Weights of a small mixture-of-experts language model, trained from scratch on English Wikipedia: 32 SwiGLU neurons an expert, a softmax router.
Below are experts of layer 7 (counted from 0) of a mixture-of-experts language model. Rows are named router (the router's row for the expert), gate (a neuron's input weights, with its number), up (a neuron's input weights, with its number) and show model dimensions 0-127. Each number is 128 + 24 x the weight over its row's rms, rounded and kept within 0 to 255.
After each expert's rows: a language model's description of what the expert responds to. This comes from a sample of Wikipedia text that the model never trained on.

# expert 18
router [157 143 111 122 168 126 111  97 179 116 158 107 143 153 139 132  78  80  92 149 175 108 101 127 143 153 108 136 155 129 147  93 165 114 158 103  93 170 137 137  87 131 152 100 143 112 100 113 113 122 151 123 115 134  88 123 110 160 159 132 135 153 126 110 113 152  93 106 115  94 146 146 156 105 128 157 103 127 125 113 137 168 135 145 110 149 139 114 113 154 150 120 105 120  80 187 142 153 116 114 117 134 143 113 118 186 125 123 108 136 144 143 142 165 152 143 150 143 142 159 169 106 133 140 146 175 117 144]
gate2 [171 155 162 116 128 183  93 119 110 132 165 130 140 130 106 127 126 178 105 128 101 118 143 118 120 180 120 141 122 138 136 137  91  82 115 129 147 125 126 117  99 109 120 153  99 131 120 147  98 134 146 147 146 137 137 136 116 132 144 145 117 119 145 151 127  58 168  89 151 128 112  99 167 124 129 160 136 132 129 139 125 171 115 190 133 111 147 124 138 136 178 122 132  97 106  98 127 167 122 151 111 104 178 143 107 162 123 126 161 131  91 132 131 150 114 144 107 154 139 148 103 140  96 148 133 111  63 168]
up2 [138 158 138  96 165  80 147 158 135 160 120 140 102 177 117 132 122  96 130  99  94 162 164 106  93 131 171 112 150 110 107 127 126 161  84 100 133 117 130  81 123 101  84 143 118  95 130 140 124 144 135 159 165 147 130 142 124  90 146 108 172 159 142  70 147 149 180 127 180 146 162 107 124 114 143 136 160 146 137 103 130 147 122 113 123 143 119 121 134 105 159 123 115 165 119 108 161 155 138 121 139 106 118 123 153  88 142 134 109 119 139 135 140 144 154 137 158 119 124 127 111 136 145 158 185 106 160 121]
Description: Noun endings, place nouns. Final pieces completing nouns, and nouns for places, fields or groups, such as area, region, species, -ology, referend-um, be-ach.

# expert 5
router [139 143 124 127 147 122 158 149 114 119 134 139 101 131 125 150  83 140 129 137 102 138 149  80 129 125 134  98 106 139 134  89 114 142 157 103 133 112  58 118 139 131 120 112 117  89  87 168 134 137  98 109  97 115 120 125 112 125 150 124 122 186  77 113 127 142 156  73  91 134 124 146 135 139 174 189 154 111 157 116 139  96 142 122 118 123 108 152 120 131 149 107 139 174 147 154 156 100  92 123 162 175 126 114 128 146 123 121 149 148  96 169 138 116 115  82 120 152 159 122 107 148 100 117 163 113 153 119]
gate0 [ 77 118 150 130 102 155 126 135 139 141 101  90 168 125 143 134 141 138 138 149 105 137 108 114  90 140 155 131 124 114 104  78 171 111  77 163 135 119 103  93 135 122 179 136 175  84 111 150  62 124 130 134 132 108 118 115 113  91 119 118 149 147 144 154 150 119 159 110 106 167 103 113 152 142 122 157 134 133 155 102 121 121 164 130 142 145 120 132 164 145 128 155 135 101 142 143 131  72 116 147 137  83 112 149 134  92 107 109 155 145 132 168 125 156 132 130  93 109 145 115 100 141 162  82 109 103 150 124]
up0 [ 88  90 117 129 143 104 159 160 111 140 129 100 131 161 106 121 147 106  80 104 148 114  83 104 120 130 141 149 119 141 153 115  86  86 132 108  93 161 120 123 141 140 135 146 116 106 117 127  93  91 138  76 135 116 147  88 128 151 117 119 166 128 140 153 122 118 124  79 139 151 132 128 120 122 152 107 173 127 146 140 178  71 101 117 116 175 105 129 111 107 144 136 127 145  80 134 142 139 154 146 135 127 120 164 133 106 135 149 163 126 122 160  91 142 179 118  70 116 108 118 102 115 134 120 128 117 138 176]
Description: Capitalized name starts. Capitalized word or first name piece beginning a person, place or title name, often after a table bar or "of", e.g. Re(quena), Port, Man.

# expert 7
router [163 121 110  92 119 139 180 115 132 166 124 119  81  90 128  97 139 155 140  97 126 165 109 155 112 121 108 111 123 118 128 126 143 114 149 105 164  98 123 161 140 136 130 179 135 164 152 129 160 180 141  97 142 122 166 109  93 125 152 106 169 101 114 102 105 111 125 117  95 151 151 114 122 115 135 167 167 151 103 136 110 130 148 135  98 126 148 140  98 129 151 131 141 168 153 135  97 147 144  90 115 122 119  98 127 121 150 101 123 140 169 151 162 127  93 154 181 129 127 142 174 134 170 119 141 100 162 134]
gate0 [111 150 136 140 170 131 148 127 114 195 160 153 139 129 113 118 155  79 155 122  66 119 140 149 132 123 144 128  99 132 123 146 142 160 115 166 127 113 130  93 131 132  98 117  90 105 175 121 143 134 157 127 129 134 105 182 178 170 106 107 123 105 156  87 127  92 142 120 121 120 142 128  72 119 189 167 120 125 108 118 129 101 124 155 125 132 156 112 120 148 134 146 136 127 159 113 166  95 115 151  93 150 127 132 100 136 128 125 123 128 177 115 134 118 115 123 165  87 106 161 117 103 119 144 130 135 113 160]
up0 [140 113 163  98 146 137 107 164  96 182 115 114 143 105 155 145 146 147 164 187 105  89 135 101 118 131 147 143 130 126 146 109 103 137 128 155 172 129 147 111 151  88 135 165 114 143 101 195 106 176 185 145 140 123 166 160 105 106 132 110 113 145 123 125 127 118 159 119 122 104  95 126  99 133 136 121 125 129 109 136 118 106 133 115 138 108 153 137 169 162  97 141 142 147 105 141 145  95  77 131 158 144 127 119 111  90 177 144 123 151 126 105 134 106  84  84 127 105 135 144 129 159 134 116 106 138 138 142]
Description: Name-initial capital letters. Single capital-letter pieces starting a proper name split into pieces, mostly people's and place names, like H|ope, C|ummins, M|anchester.

# expert 50
router [153 125 116 100 119 140 116  86 139 163 104 121  85  75 152 131 156 139 145 114 125 180  93 150 114 107 129 129 132 145 111 155 142 163 118 101 143 152 153 134  97 104 115 112 108 145 149 170 119 138 150 121 131  94 152 110 140 173 110 122 177 152 145 108 169 110 140 163 127 129 148 126 146 100 102 165 139  88 135 111 129 143 146 100 122 137 121 153 112 154  87  96 122 143 115 112 142 127 219 148 102 128 135 101 141 160 129  93 134 160 117 140 123 110 140 126 155 125 137 128 138  84 149 161 176 156 137 132]
gate0 [100 120 147  97 154 129 137 135 126 148  83 144 142 121 164 137 142 140 165  99 184 137 141 102 119 135  94  92 137 185 106 136 119 103 127 146 116 174 171  75 168 106 103 128 136 135 167 110 114 158 150 135 136 167 100 150  91 118 138 131 135 156 141 116 115 101 156 135 135 121 136 125 147 110 112 125 112 102 144 140 120 119 149  99 133 163 115 133 131 150 116 105 118  95 115 118 136 170 149 154  76 120 114 134 156 139  92 142 145 122  97  97 102  74 112 110 133  98 141  84 192 107 146 121 104 144 122 151]
up0 [144 139 116 121 130 160 103 120 134 177 143 173 135 128 149 164 130 110 103 108 145 112 145 122 120 162 115 103 125 153 105 127  88 123 102 151 105 169  99  90 169 101  99 120 112 104 166 136 117 130 153 109 159 169 102 114 141 135 110 121 130 153 168 176 118  98 124 122 165 126 127 112 134 109 112 110 134 104 133 140 154 112 182  91 139 129 134  93 132 132 102 122 122  93 110 121  95 173 161 165 100 143 159 149 107 159 111 140 140 140 127 118 125 142 192 114 106 121 110  92 141  93 149 135  94 164 130 173]
Description: Single letters and openers. Lone letters, a space, hyphen or opening bracket or quote starting a name or item, such as N, b in Kybartai, (Note, Hindi-language.

# expert 41
router [130 141 132 137  87 145 112 130 157 132 129 139 111 107 126 106 144 148 155 170  98 172 117 165  72 131 100 103 107 104  83 116 111 137 157 116 129 116 118 132 144 137 124 164 116 151  75 143 161 159 143 151 118 114 146  80 107 130 161 113 122 120 129 129 139 148 180 120 134 145 148 127 129 127 158 138 118 127 130 121 123 150  67 126 137  52 107 143 105  89 123 100 101 148 188 137 138 173 146  92 153 128 156 102 163 108 109 140 136 129 117 117 128  96 146 145 169 115 100 116 129  87 129 102 131 105 125 111]
gate0 [129 138 117 114 142 113  90 125 133 134 123 157 177 184 101  98 101 113 140 153 121 139 142 107 166 146 137 120 147 100 103  75 166 149 154 194 141 107 114 158 187 127 168 118 142 103 145 145 175 128 108 145 148 142 150 117 110 118 122 158 150 117 140 112 118 109 142 100 113 164 100 123 151  99 101 129 136 128 113 130 152 154  65 120 122 118 148 116 147  82 137 120 148 114  66 114 137 124 130 161 121 128 130 113 168 149 126 117  95 125 144 126 144 172 121 128 148 142 127 104  84 129 152 122 131 138  87 144]
up0 [167 107 144  89  89 132 142 115 140 153 117 126 134 145 111 138  97  61 107 150 156 121 108 130 158 162  98 132 134 134 133 165 172 105 133 134 111 115 151 124 102 114 157 143 108 140 116 104 101 128 127 111  71  93 102 141 116 137  98  84 129  97 145 116 119 123 109  79 126 119 129 115 151 110 136 136 142 138 122 107 122 151  98 131 183 110 135 134 121 133 154  85 163 150  88 154 154 111 157 162 137 138 172  67 132 167 111 141 125 120 167 163 154 150 131 113  99 123 134 101 121 166 154 134 122 167 123 135]
Description: Lowercase word-initial pieces. Short lowercase fragments opening a split word after function words, e.g. be-ached, t-asting, r-uined, w-orst, dec-isive.

# expert 3
router [127 197 121 110 109 152 128 101 148 133 168 122 159 121 122 130  79 105  84 110 154 117 123 125 100 132 125 131 119 145 128 103 115 114 127 102  90 152 113 149 108 135 109 105 141 127 119  99  91 137 117  93 111  96  84 129 122 138 132 106 111 131 115  95 123 122  83 104 115 117 112 174 140 155 113 114 111  93 108 131  98  76 128 122 129 112 120 131 135 158 101  89 113 142 134 126 165 134  98 140 112 110 179  89 166 153 133 125 121 167 114 102 131 113 137 128 141 147 164 108 114 157  90 213 101 125 111 109]
gate2 [128 137 108 141 117  91 122 125 129 173  69 123 157 115 120 127 142 173 126 103 121 140 131 130 117  86 143 145 119 161 133 153  83 104 141 172 126 105 106 165 160 159 128 123 120 168 163 110 114 121 109 109 104 124 124 119 158 114 137 160  83 133  83 114 149 127 142 143  97 146 137  91 154 120 140 124 168 127 175 114 138 163 183  94 142  94  90 155 150 150 133 166 106 158 170 186 137 156 142 123 113 103 115  91 105 151 123 122 119 105 170 133 123 131 138 161 124 128  99 135 149 131 132 144 132 128 154 140]
up2 [153  90 126 142  90 120 121 130 124 103 128 151  91  94  99 112 135 164 136 165 143 145 175 152 161 147 183 166 128 121 172 114 137 123 138 122  96 145 126 124 125  97 138  95 187 105 110 111 112 119 115  99 109 144 127 139 123 149 135 122 114 140 145 110  93 154 137 157 121 151 142 144 157 109 111 104 108 146  84 117 175 126  89 122 106 152 138  95 122 122 104  86 130 173 116 111 136 100 143 142  96 119 117 155 143  84 104 160 138 118  93 156 146 146 110 156 102 107 122  95 143 157 156 175 128  95 101 136]
Description: Closing units and abstract nouns. Closing parentheses after unit conversions like (8 km), degree marks and coordinate digits, and abstract nouns such as development, source, change.

# expert 42
router [149 132  98  91 130 126 109 134 109 169 132  79  94 131 119 102 134 125 128 149 127 185 151 191 127 134 140 139 135 123 144 132 127 163 161 150 121 137 116 112 105 159 112 128 109 142 130 157 120 100 136 168  92 134 139 135 139 130 157 128  83 135 150 126 138 200  98 125 117 116  55 120 147 117 136 129 127 121  97 142 134 155  99 112 110  85 160 188 145 101 129 125 129 142 151 137  66 121 125 109 138 126 109  94 129 121 140  96 121 103 138 112  98 119 108 137 157 130 128 142 115  77 115 164 159 102 122 100]
gate3 [ 91  96 145 136 135  72 104 151 146 134 171 152 146 155 100 133 136  92 153 131 160 170 131 166  75 139 148 148 149 130  90 110 118 105 153 139 114 177 109 149  90 103 122 110 132  88 103 101 133 136 151  88 119 108 126 110 131  91 133 134 124 106 113 140 143 138 119  94 114 170 100 120 105 130 111 132 136 119 145 122 155 151 136 113 117 149 136 114 160 113 107 136 132 145 128 135  87 126 113 133 146 108 106 132 138 127  95 100 147  80 126 177 161 160 140  97  94  81 182 152 111 121 130 108  96 138  99 161]
up3 [118 150 134  82 111 150 130 128 143 125 147 150 136 117 120 116 179 118 143 130 106 147 160 110 122 133  93  74 165 148 122 120 132 121 144 109 161  91 152 140 157 110 120 122 136 103 163 146 142 146 148 120 163  65 133 151 123  72 144 107 138 136 163 138 122 116 176 141 145 138  99 129 167 125 153 139  69 145 110 163 123  84 133 125 119 126 114 110 131 144 120 114 111  95 117 181 139 159 135 125 173 131 168 134 112 140 112  88 100 136 126 110 118 123 123 121 100 119 135 118  72 100 131 128 175 138 179 157]
Description: Th/Ch/Sch openings, mixed. Word-opening consonant clusters like Th, Sch, Ch, th, plus fragments like -end-, -id- in French or foreign words such as p-end-ant.

# expert 24
router [146 112 146  87 130 126 125 152 137 112 113  71 155 130 132  95  82 132 167 112  74 161 136 139 139 116 114 111 108 117 144 160 153 186 145  86 129  94 116 127 130 134 148 157 124 103  88 150 122 158  63 144 127  97 113 142  81 152 111 116 158 134 114 117 106 154 155 121 134 126 121 166 123 153 118 159 119 123 168 125 121 185 130 149  92 114 135 150 126  79  86 152  94 179 133 118 135 148 142 146 147 131 132 120 134 139 101 110 140  90  84 125 154 121 129 139 146 133 128 143 146 135 107 110 115  98 151 130]
gate0 [102 106 115 118 142 120 107 131 167 137 124 146 144 187 140 105 119 169 150 167 146 140 154  96 139  87 130  86 124 133  83 171 122 113 123 115  80  98 122 105 166 150 151  94 108 100 125 123 147 126 122 140 188 107 112 102 132 100 125 131 129 101  99 134 154 112 128 125 156 126 115 161 164 135 122 135 150 128 161 174 142 103 131 133 103 147 138 117 133 129 101 123  97 106  98 120  99 118  93 184 155 131 147 143 158 105 117 121 102 157  98 144  84 135 134  96 168 108 123 107 147 132 189 141 140 108 142 125]
up0 [125 135 100 107 142 114 150 144  78 152 153 116 130 132 113 120  75 148 160 141 123 122 142 142 128 125 112 133 111 110  94 130 145 109 136 128 135 135 164 132 118 125 145 170  93  85 144 118 118 156 124 169 167 121 159 132 164 139 135 158 133 166 127 103 168 173 173 142 148  90 119 160  87 104 123 103 115  92 147 114 101 123 169 134 146 148 126 136 135  96 165 111 129 158 129 122 107 150 143 126 138 104 188 134 115 139 115 101 159 108 125  73 118 128 157  90 101 110 107  99 145 116 168 111 185 106 124 148]
Description: Word-initial lowercase fragments. Opening pieces of words split into fragments, often single letters or clusters like R, b, s, Br, Sub, especially in names and lists.

# expert 11
router [128 124 173 107 177 123 138  54 104 151 191 117 126 147 122 116 166  87 104 148 163 183 117 152 170 139  93 113 173 106 157 104 146 169 134 124 111 110  87 150 106 130 132 137 121 138 146 135 114 144  92 172 148  96 116 112 133 154 108 127 109 124 168 119 141 127  93  93 137  97 125 136 141 103 100 101 122 130 123 106 130 167  91 128 125 106 108 128 134 162 123 117 119 107 142 140 104 107 136 110 141 157  86 142 131 130 111 127 148 165 145 124 122 133 165 154 152 144 104 124 122 138 126 135 148 157 172 109]
gate0 [135 111 165 110  95  74 113 123  95 121 108 134 141 158 118 119 131 160 149 136 162 151 137 122 134 134 108 132 146 127 161 107 162 118  71  93 102 167 149 136 113 148 143 119 149 163 101 134 104 165 137 158 137 123 150 154 163 135 152 138 135 143 181 143 174 172 156 119 149 124 126 152 112 120 145 172  97 120 111 120 122  98 131 112 146 196 147 122  87 105  89 125 149 107 127  99 100  94 127 139 132 140  94 122  89 132 110 126 120 151  79  91 105 141 142 104 132 172 146 100 131 139 135 122 133 125 107 156]
up0 [103 148 206 107 154 151 145 125 142 154 132 134 120 144 160 129 139 144 171 109 129 136 146 146 136 128 137 103 138  86 146 135 145 134 157 101 162 108  97 125 168 128 126 120 126 120 120  99  94 149 119 122  69 106 143 119 138 143 100 161 190 103 180 105 135 178 158 137 133 149 107 131 144 109 150 153 105 123 157 113 142 130 130 123 149 157 149 178 144 179 132 124 136  88 135 122 174 127 125 143 132 130 118 140 107 149 157  79 145 169 158 122 119 120 124 124 113  96 142 116 116  91  92 140 144 166 132 112]
Description: Word-ending suffixes. Inflectional suffixes that complete a word, such as -ed, -ated, -ing, -ures, plus table cell separators and closing braces in markup.

# expert 51
router [138 135 157 131 118 129 140 119 136 165 102 141 162 162 130 129 131  96 100 130  98 171  60 119 137 148 133 117  92 129 157 133 145 135 100 100 128 139 106 124 119  84 149 109 139  80 125 166 146 125 143 160 115  91  74 133 168 186 152 127 158 117 146 109 161 158  99 139 122  98 135 156 114 109 117 126 144  96 101 113 149  89 107 147 152 141 138 148 124 105 151 135 124  96 103 206 107 136  86 102 114 117 101 165 128 167 151 119 137 109 120 171 146 127 123 115 135 123 130 120 118 162 132 135 122 151 144 118]
gate0 [120 115 167  99 150  70 126 149 119 121  80  92  98 109  79 119 108 121 160 118 142 181 125 143 140 133 113 162 154 123 153 136 154 127 127  90 125  92 136 175 150 120 117 114 133  99 103 128 125 134 147 151  95 156 132 157 147 141  97 107 136 109  75 120 105 157 124 155  94 115 129 171  81 101 124 137 149 152  82 106 123 144 140 156 154 131 160 136 142 122 145 187 131 144 140 100 139 101 159 118 109 158  90 107 129 115 166 106 143 137 120 157 138 117 116 137 142  93 114 108 128  93 139 122 124 149 118 170]
up0 [ 98 132  92 139 105 122 164 125 105 125 167  85  96 138 146 135 130 117 153 120 117 127  74 116 169 104 128 160 121 123 159 143 122 126 133 133 100  96 135 112 116 116 104 126 119 107 148 131 142 140  99 101 183 106 138 132 124 122 103 143 128 125 138 120 107 124 113 113 103 159  92 148 167 162  95 143 124  85 116  67 173 111 135 156 105  92 191 110 114 108 124 134 129 167 139 146 123 160 139 144 157 133 118 121 130 120 103 102 109 146 113 176  95 103 149 165 133 155 146 145 108 154 127 144  81 123 190 134]
Description: Name-ending syllables. Inner or final syllables of surnames and words, such as Beck-en-ham, Tann-er, Fle-ming, Goy-a.

# expert 61
router [161 159 168 149 122 134 131 139 146 111 186 144  97 110 143 133 127 136 104 185 143  93 128 132 108 108 121  93 125 125 140 106 141 137 122 107 126 102 136 133 130 135  77 106 132 111 128 116 155 130 101 142 125 114 127 128 159 128 125 125 151  95 117  80 165 147 137 136 107 126  96  90 124 113  98 167 123  79 109 149 122 135 146  63 140  84 135 115 126 138 112 135 133 134 102 117 135 111 216 109 155 150 109 134 133  61 146 126 127 138  88 150 117 130 110 111 103 155  87 101 134 112 138 148 117 175 125 123]
gate0 [178 114 136 150 129  94 123 123 173  85 156 131 155 116 126 144 130 145 129 124 124 137 103 159 136 154 100 156 118 104  81 111 129  80 140 121 131 148 172 183 162 139  94 113 127 153  93 161 120 137 135 132 133 152 115 114 138 132 118 120 119 154 148 172 141 163 101 135 130  96 117 113 143 160 131 138 104 103 131 139 108 164  95 122 121 120 164 110 102 123  93 104 161 122  98 177  88 136 143 120 145 125 156 136  77 108 136 146 117 151 137 111 123  98 129 167 163  94 107 118 117 103 137  81  77  92 142 151]
up0 [188 126 130 177 107 116 146 111 105 119 121 130 111  69 133  68 147 133  96 156 139 144 123  83 118 136 125 135  67 136 142 150 165 142 152 125 140 138 100 113 148 163 125 126 134 138 125 122 157 175 124 114 103 121 192 114 139 135 111 148  74 134 164 103 106 105 102 123 124 102 132 149 102 152 143 118 112 143 100 110 148 112 114 144 173 155 119 133 123 124 124 117 112 145 187 178 139 117 126 165 107 119 106 133 119  89 148 100 153 128 122  91 115 130 128 139 104 169 117 114 133 149 140  93 141 111 148 112]
Description: Adverbs and connectives. Function words and adverbs in narrative prose, such as also, not, only, later, once, but, when, often after was or a comma.

# expert 60
router [133 117  75 128 135 141 115 120 127 107 151 122 167 159 118 171 124  78  72 142 110 134  88 159 143 146 133  71 110 144 163  92 101 144 127  96 112 140 117 154 117 108 102  97 132 123 157 118 128 117 127 139 118  79 139 118 182 128 128 135  80 129 159 136 106 120 102  95 105 108 102 149 149  98 150  95  97 104 141 107 105 156  87 136 141 140 109 136 160 131 135  97 129 142 103 106 100 124 149 144 130 105 165  97 137 150 133  81 137 139 126 146 177 132 116 113 165 149 163 123 100 101 106 125 125 161 120 114]
gate2 [158 145 115 116  98 108 118 141 149 147 102 142 114 106 143 146 143 128 140 107 130 108 128 110 104 139  93 134 125 126 109 189 112 114  85 116 158 154  91 188 111 112 135 102 125 125 102 120 172 151 173 149 132 124 125 107 121  89 102 116  88  97 152 128  65 108 138 107 117 138 143 156 114  93 112 110 116 139 148 130 115 126 136  94 133 146 103 141  97 121 121 142 116 123 100 115  92  71 105 161 117  97 168 144 164 129 180  87 104 137  94 151 112 158  89 119  99 119 126 129 147  90 126 107 107 106 136 147]
up2 [151  92 118 141 144 122 173 117 148 166 120 135 108 155 131 129 170 119 163 132 126 169 122 108 125 138  81 141 124 158  98  90 108 110  68 160  93 107 135 132 131 135 149  91 124 129 191 142  86  98 135 119 124 105 138 103 141  91 168 166 142 124 103 113 136  97 132 158 136 158 140 106 151 120 136 149  99 148 135 132 124 150  85 144 143 148 123 109 153 189 128 133 132 130 139 126 174 119 135 109 138 108 112 130 128 120 166 129 143 117 178 111  97  83 131 132 163 130 110 133  84 128 125  96  82 151 136 123]
Description: Noun and verb endings. Inflectional and derivational endings completing words, such as -ing, -s, -ations, -ory, plus general nouns like years, time, law, rights.

# expert 47
router [117 160 123  97 122 107 106 128 168 103 145 138  86 131 138 129 117  87 116 111  72  87  98 107 123 138 114 153 161 134 145  73 139 116 128 149 110 145  88 144 117 143 121 140 145  99 124 128 155 114 105 105 139 138 152 127  62 142 157 117 102 140 165 104 133 149 163 138  93  96  94 127 114 151 147 128  84 108  88 114 163 114 135 102 153 123 109 138 113 129 152 109 118  74  86 188 100 139 106 133 141 170 139 132 142 153 135 106 157 121 145 138 123 159 148 139 106 119 132  98 123 175 133 138 102 159 128 111]
gate0 [113 160 126 135 106 126 149 105 123  80 105 130 107 147  92 141 168 152 139 143 134 124  95 118 134  62 142 149 130 111 158 104 114 106  69 140 157 158 122 128 153 108 147 135 119 112 165 108 167 158 128 115 129 134 119 167 135 111 175 140  73 138 138  84 145 122 121 121 134 127  96 117 145 160 104  91 109 149 128 128 158 155 157 114 157 150 111 120 171 119 155 151 125 119 106 134 142 102 114 122 141 146  84 185 152 127 125 186 168 152 148 145 135 103 160  91 116 117 123 103 115 125 130 109 124  91 113 141]
up0 [175 108 145 121 120 140 126 113 138  95 171 135 164 108 173 166 129  98 110 107 129 158 110 133 111 144 181 143  93 108 121 169 101 141 147 138 159 163 115 127 127 123 102 144 154 131 115 126 151 148 117  92 179 131 122  84 109 135  91 122 140 136 114 166 167 140 116 159 122 141 107 128 116 151  88 145 142 113 162 108  86 134 144 110 140  87 154 133 124 130 153  87 156 140 197 117 145 117 132 110 146 130 185 138 138 116 108 147 131 149 110 137 109 114 140 142 158 150 114 171 127  91 156 126 108 116  88 112]
Description: Mid-word and name endings. Suffix pieces finishing names and adjectives, like -ious, -ian, -ative, -ville, -shire, and Thomas, Court, Democratic in names.

# expert 25
router [149  97 133 150 190 146 127 113 131 108 109 126 107 141 131  98 132 162  77 101 123 198 110 124 128  99 140 150 103 140 173 107 115 104 140 126  74 110 119 164  84 147  94 143 135 122 135 165 143 118 105 144 125 118  85 134 112 144 133 122 133 113 142 116 132 133 146 110 140 149 122 118 155 129 108 167 163 129 112 127 168 119 135 133 113 128 138 147  87 141 178 108 121  70 139 139 145 112 137  98 107 131 102 135 122 117 129 135 162 110 137 145 175 144 139 146 141 193 117 125 151 111 120 124 173 190 137 150]
gate3 [145 147 165 124 100 156 113 110 133 141 119 157  95 154  90 137 107 151  95 152 131  83 154 132  83 137 153 115 118 127 105 129  97 111 126 130 136 143 111 127 119  85 146 128 125 141 176 162 126 129 175 155 119 119 113 147 127 148 150 135 125 178 115 143 197 135 132 109 123 149 125 104 111 143  90 128 134 152 142 144 156 137 107  94 150 125 162 123 117 120 177 199 142 120 163 140 122 156 124 172 114  96 151 141 193 136  94 116 127 127 139  98 150 161 128 106 150 105 167 155 140 148 133 139 103 115 139 120]
up3 [111 107 113 156 151 179 126 135 140 178 162 155 161 122 110 116 152 122 136 136 135 148 110 145 115 139 101 156 128 130 117 144 136 135 151 128 105 150  91 113 149 145 131  90 108 125 137  79 161 112 114 107 145 114 141 110 121  88 114 115 166 130 173 109 134 101  94  82 122 124 131 128 150 126 144 147 136 151 207 150 143 142 152 180 137  80 146 100 117 156 145  79 107 142 124 135 106 147 111 137 110 107 109 142 123 113 122 124 131 145 117 198 136  72 119 117 115 141 113 154 102 105 136  97  88 105 109 115]
Description: Foreign name middles. Inner pieces of foreign surnames and place names, often Slavic, Germanic or Scandinavian, such as Reh|ov|ot, Pawe|ł, Sver|ig|etopplistan.

# expert 28
router [127 140 150 128 124 135 157  97 161 150 139 125 120 130  95 121 134 160 130 131 132  77 151 154 116 134 162 108 115 129 143 143 139 149 134 117 164  98 153 124 112  56 110 113 133 134 169  77 115 128 117 132 140  73 133  97 104 140  94 125 144 148 115  98 143  88 157 149 102 108 119 166 131 108 111 120 179  87 139 128 170 154  85 109  85 111 139 144 106 110 123 122 121  96 141 153  86 115 171 120 130 171 166 115 149 139 135 121 170 175  88 152 134 106 142 119 148 110 142 144 143 120 150 122 122 137 140 163]
gate0 [125 128 117 145 104 128 102 101 142 136 133 119 110 132 132 162 133 140 111 119 109 157 112  86 105 129 134 118 122 182 118 115 154 125 101 117 113 143 115 107 106 108 124 127 146 125 139 128 122 103 107 134 123 139 195  86  94 157 191 112 119 125 158 137 128 141 139 104 142 102 161 109 106 129 121 196 137 110  95 115 101 105 139 166 118 173  87 129 128 151 108 101 131 116 160 145 101 128 105 122 152 155 138 120 119 121 178 129 144 113 183 185 170 141 161 125 119 102 130 145 139 159 103 117 132 114 120  58]
up0 [148 135 127 129 105 141 105 169 115 139 174 138 111 118 146 173 158 121 145 160 138 140 158 134 121 121 113 138  84 133 131  82  96 166 101 132  90 163 113 124 114 157 169 165 105 126 124 143 115 150 105 129 118 140 127 115 108  93 170 156 176 140 129 167  95 107 117 107 127  97 157  82 111 120 113 161 149 102 115  76 136  63 157 105 121 154 120 109  99 108 124 146 164 139 139 122 148 113 120 118 106 155 133  99 103 131 104 124 125 135 132  74  97 137 114  94  93 148 127 165 120 149 159 110 130 133 151 133]
Description: Parentheses and table separators. Opening parentheses before dates or numbers and pipe cell separators in tables, e.g. op.24 (1936), Mayor (2020–2026), | 77 |.

# expert 23
router [124 153  93 117 155 148 145 147 127 156 129 108 151 104 148  91 125 162 145 135 125 112 126 120 114  91 138 114 123  82 127 153 112 121 142 103 127 125 131 114 157 105 136 112  93  93 123 129 118 146  68 103 120 141 144 129 170 119 127  55 121 132 111 119 137 162  94 144 162  79 157 169 134 150 117 133 158 148 109 108 130 164 100 105 147 113 106 139 120 152 106  87 129 123 122 118  91 121  53 133 139 171 149 131 163 149 159 120 122 135 174  98 141 104 137 127 105 186 148 112 121  85 128 138 128 130 146 125]
gate0 [109 159 134 149  93 157 101 155 130 112 118  96 149 114 154 152 166 133 166  86 122 135 119 128 158 117 125 127 172 130  93 174 151 123 137 109 128 135 148 155 154 120 136 118 139 128  83 130  98  80 118 116 152 156 162 133 122 151 110 156  98 123 103 137 153 138 115 107 133 153 165 112  98 103 105 104 152 130 120 156 174 128 137 153 161 111 130 128 157 121 115 107 159 143 148  85 127 155 146 112 147 148  93  92 122 113 122 113  62 175 168 148 126 175 119 110 124 128 127 174 132  87 127 112  84 123 135 113]
up0 [108 150 119 140 140 152 145 184 124 119  89 130 108 101  96 120 163 147 148 115 130 108 164 115 164  83  95  89 139 152 127 163 129 152 137 111 124 132 139 128 139 111 105  92  93 151 115 112 128  67 176 118 113 141 105 162 159 155 148 145 163 156 121 132 150  94  97 112 145 135 118 133 136 181 131 127 175 167 129 184 162 129 129 132 102 139  90 115 132 117 168 103 125 118 144 151 122 150 169 138 135 115 107 141 118 119 157 107 108 180 113 140 118 151 138 132  96 150 164 153 134 154 128  89 123 120 129 131]
Description: Acronym letters and dashes. Single capital letters or short letter groups inside acronyms, codes and Roman numerals, plus en dashes in tables, e.g. PDF, NZD, PS4.

# expert 31
router [ 91 149 114 123 146 144 107 119 194 112 119 146 122 175 148 140 146 121 107 118 167 137  77 118 157 125 115 139  96 149 141  91 129 131 120 133  79 134  98 140 141 136 122 106  98 110 108 144 155 130 136 120 143 116 132  92 155 146 140 144 168 161 141 133 144 128 106 126 152  82 177 105 149 147 155 128 137 119  80 140 136  89 133 111 120 120  96 118 140 183 146  91 115  90 108 166 103 115  60 124 149 135  97 168 120 117 151 132 148 145 143 175 105 127 158 114 147 132 126 124 125 139  72 131 139 140 150 126]
gate2 [ 99 120 127 116 144 121 180 107 123 117  68 118 128 108 149 104 171 101 131 145 135 100 164 111 137 124 123 103  83 139 114 136 125 127 138  79 133 105  90 107 181 179 142 118 155  82 124 123 178 142 130  71 133 169 111 117 133 129 133 149 150 109 160 124 113 103 133 145  98 144 106 124 187 132  77 101  99 146 132 116 108 117 150 148 132  93 163 145 139 103 137 122 119 120 189 134 109 103  76 129 114 152  88 123 142 121 132 140 130 106 124 148  97 137 139 124 155 145 112 126 130 108 123 130 110 158 120 135]
up2 [100 110 159 122 108 135 121 132 142 141 118 135  85 122 115 160 137 167 126 107 109 128  79 154 165 105 135 154 119 145 188 154 128  88 121 119 171 120 140 146 103 104 135 119 151  92 121 104 113 147 136 115 116 147 117 117 184 103 151 133 168 163 111 113 145 131 132  93 154 147 130 176 164 139 140 115 144 141 157 137 131 112 108 119 161 111 137 193 143 122  83 124 191 140 136 104 108 158 104 127 126 101 130 102 149 164 161 103 145 117 146 106 127 107 140 137 115 150 130 141  96 106 184 113 113 154 140  95]
Description: Name-final vowel endings. Final pieces of names and words, often vowel endings like -ara, -ira, -ina, -os, as in Guadalaj|ara, Marc|os, Brun|o.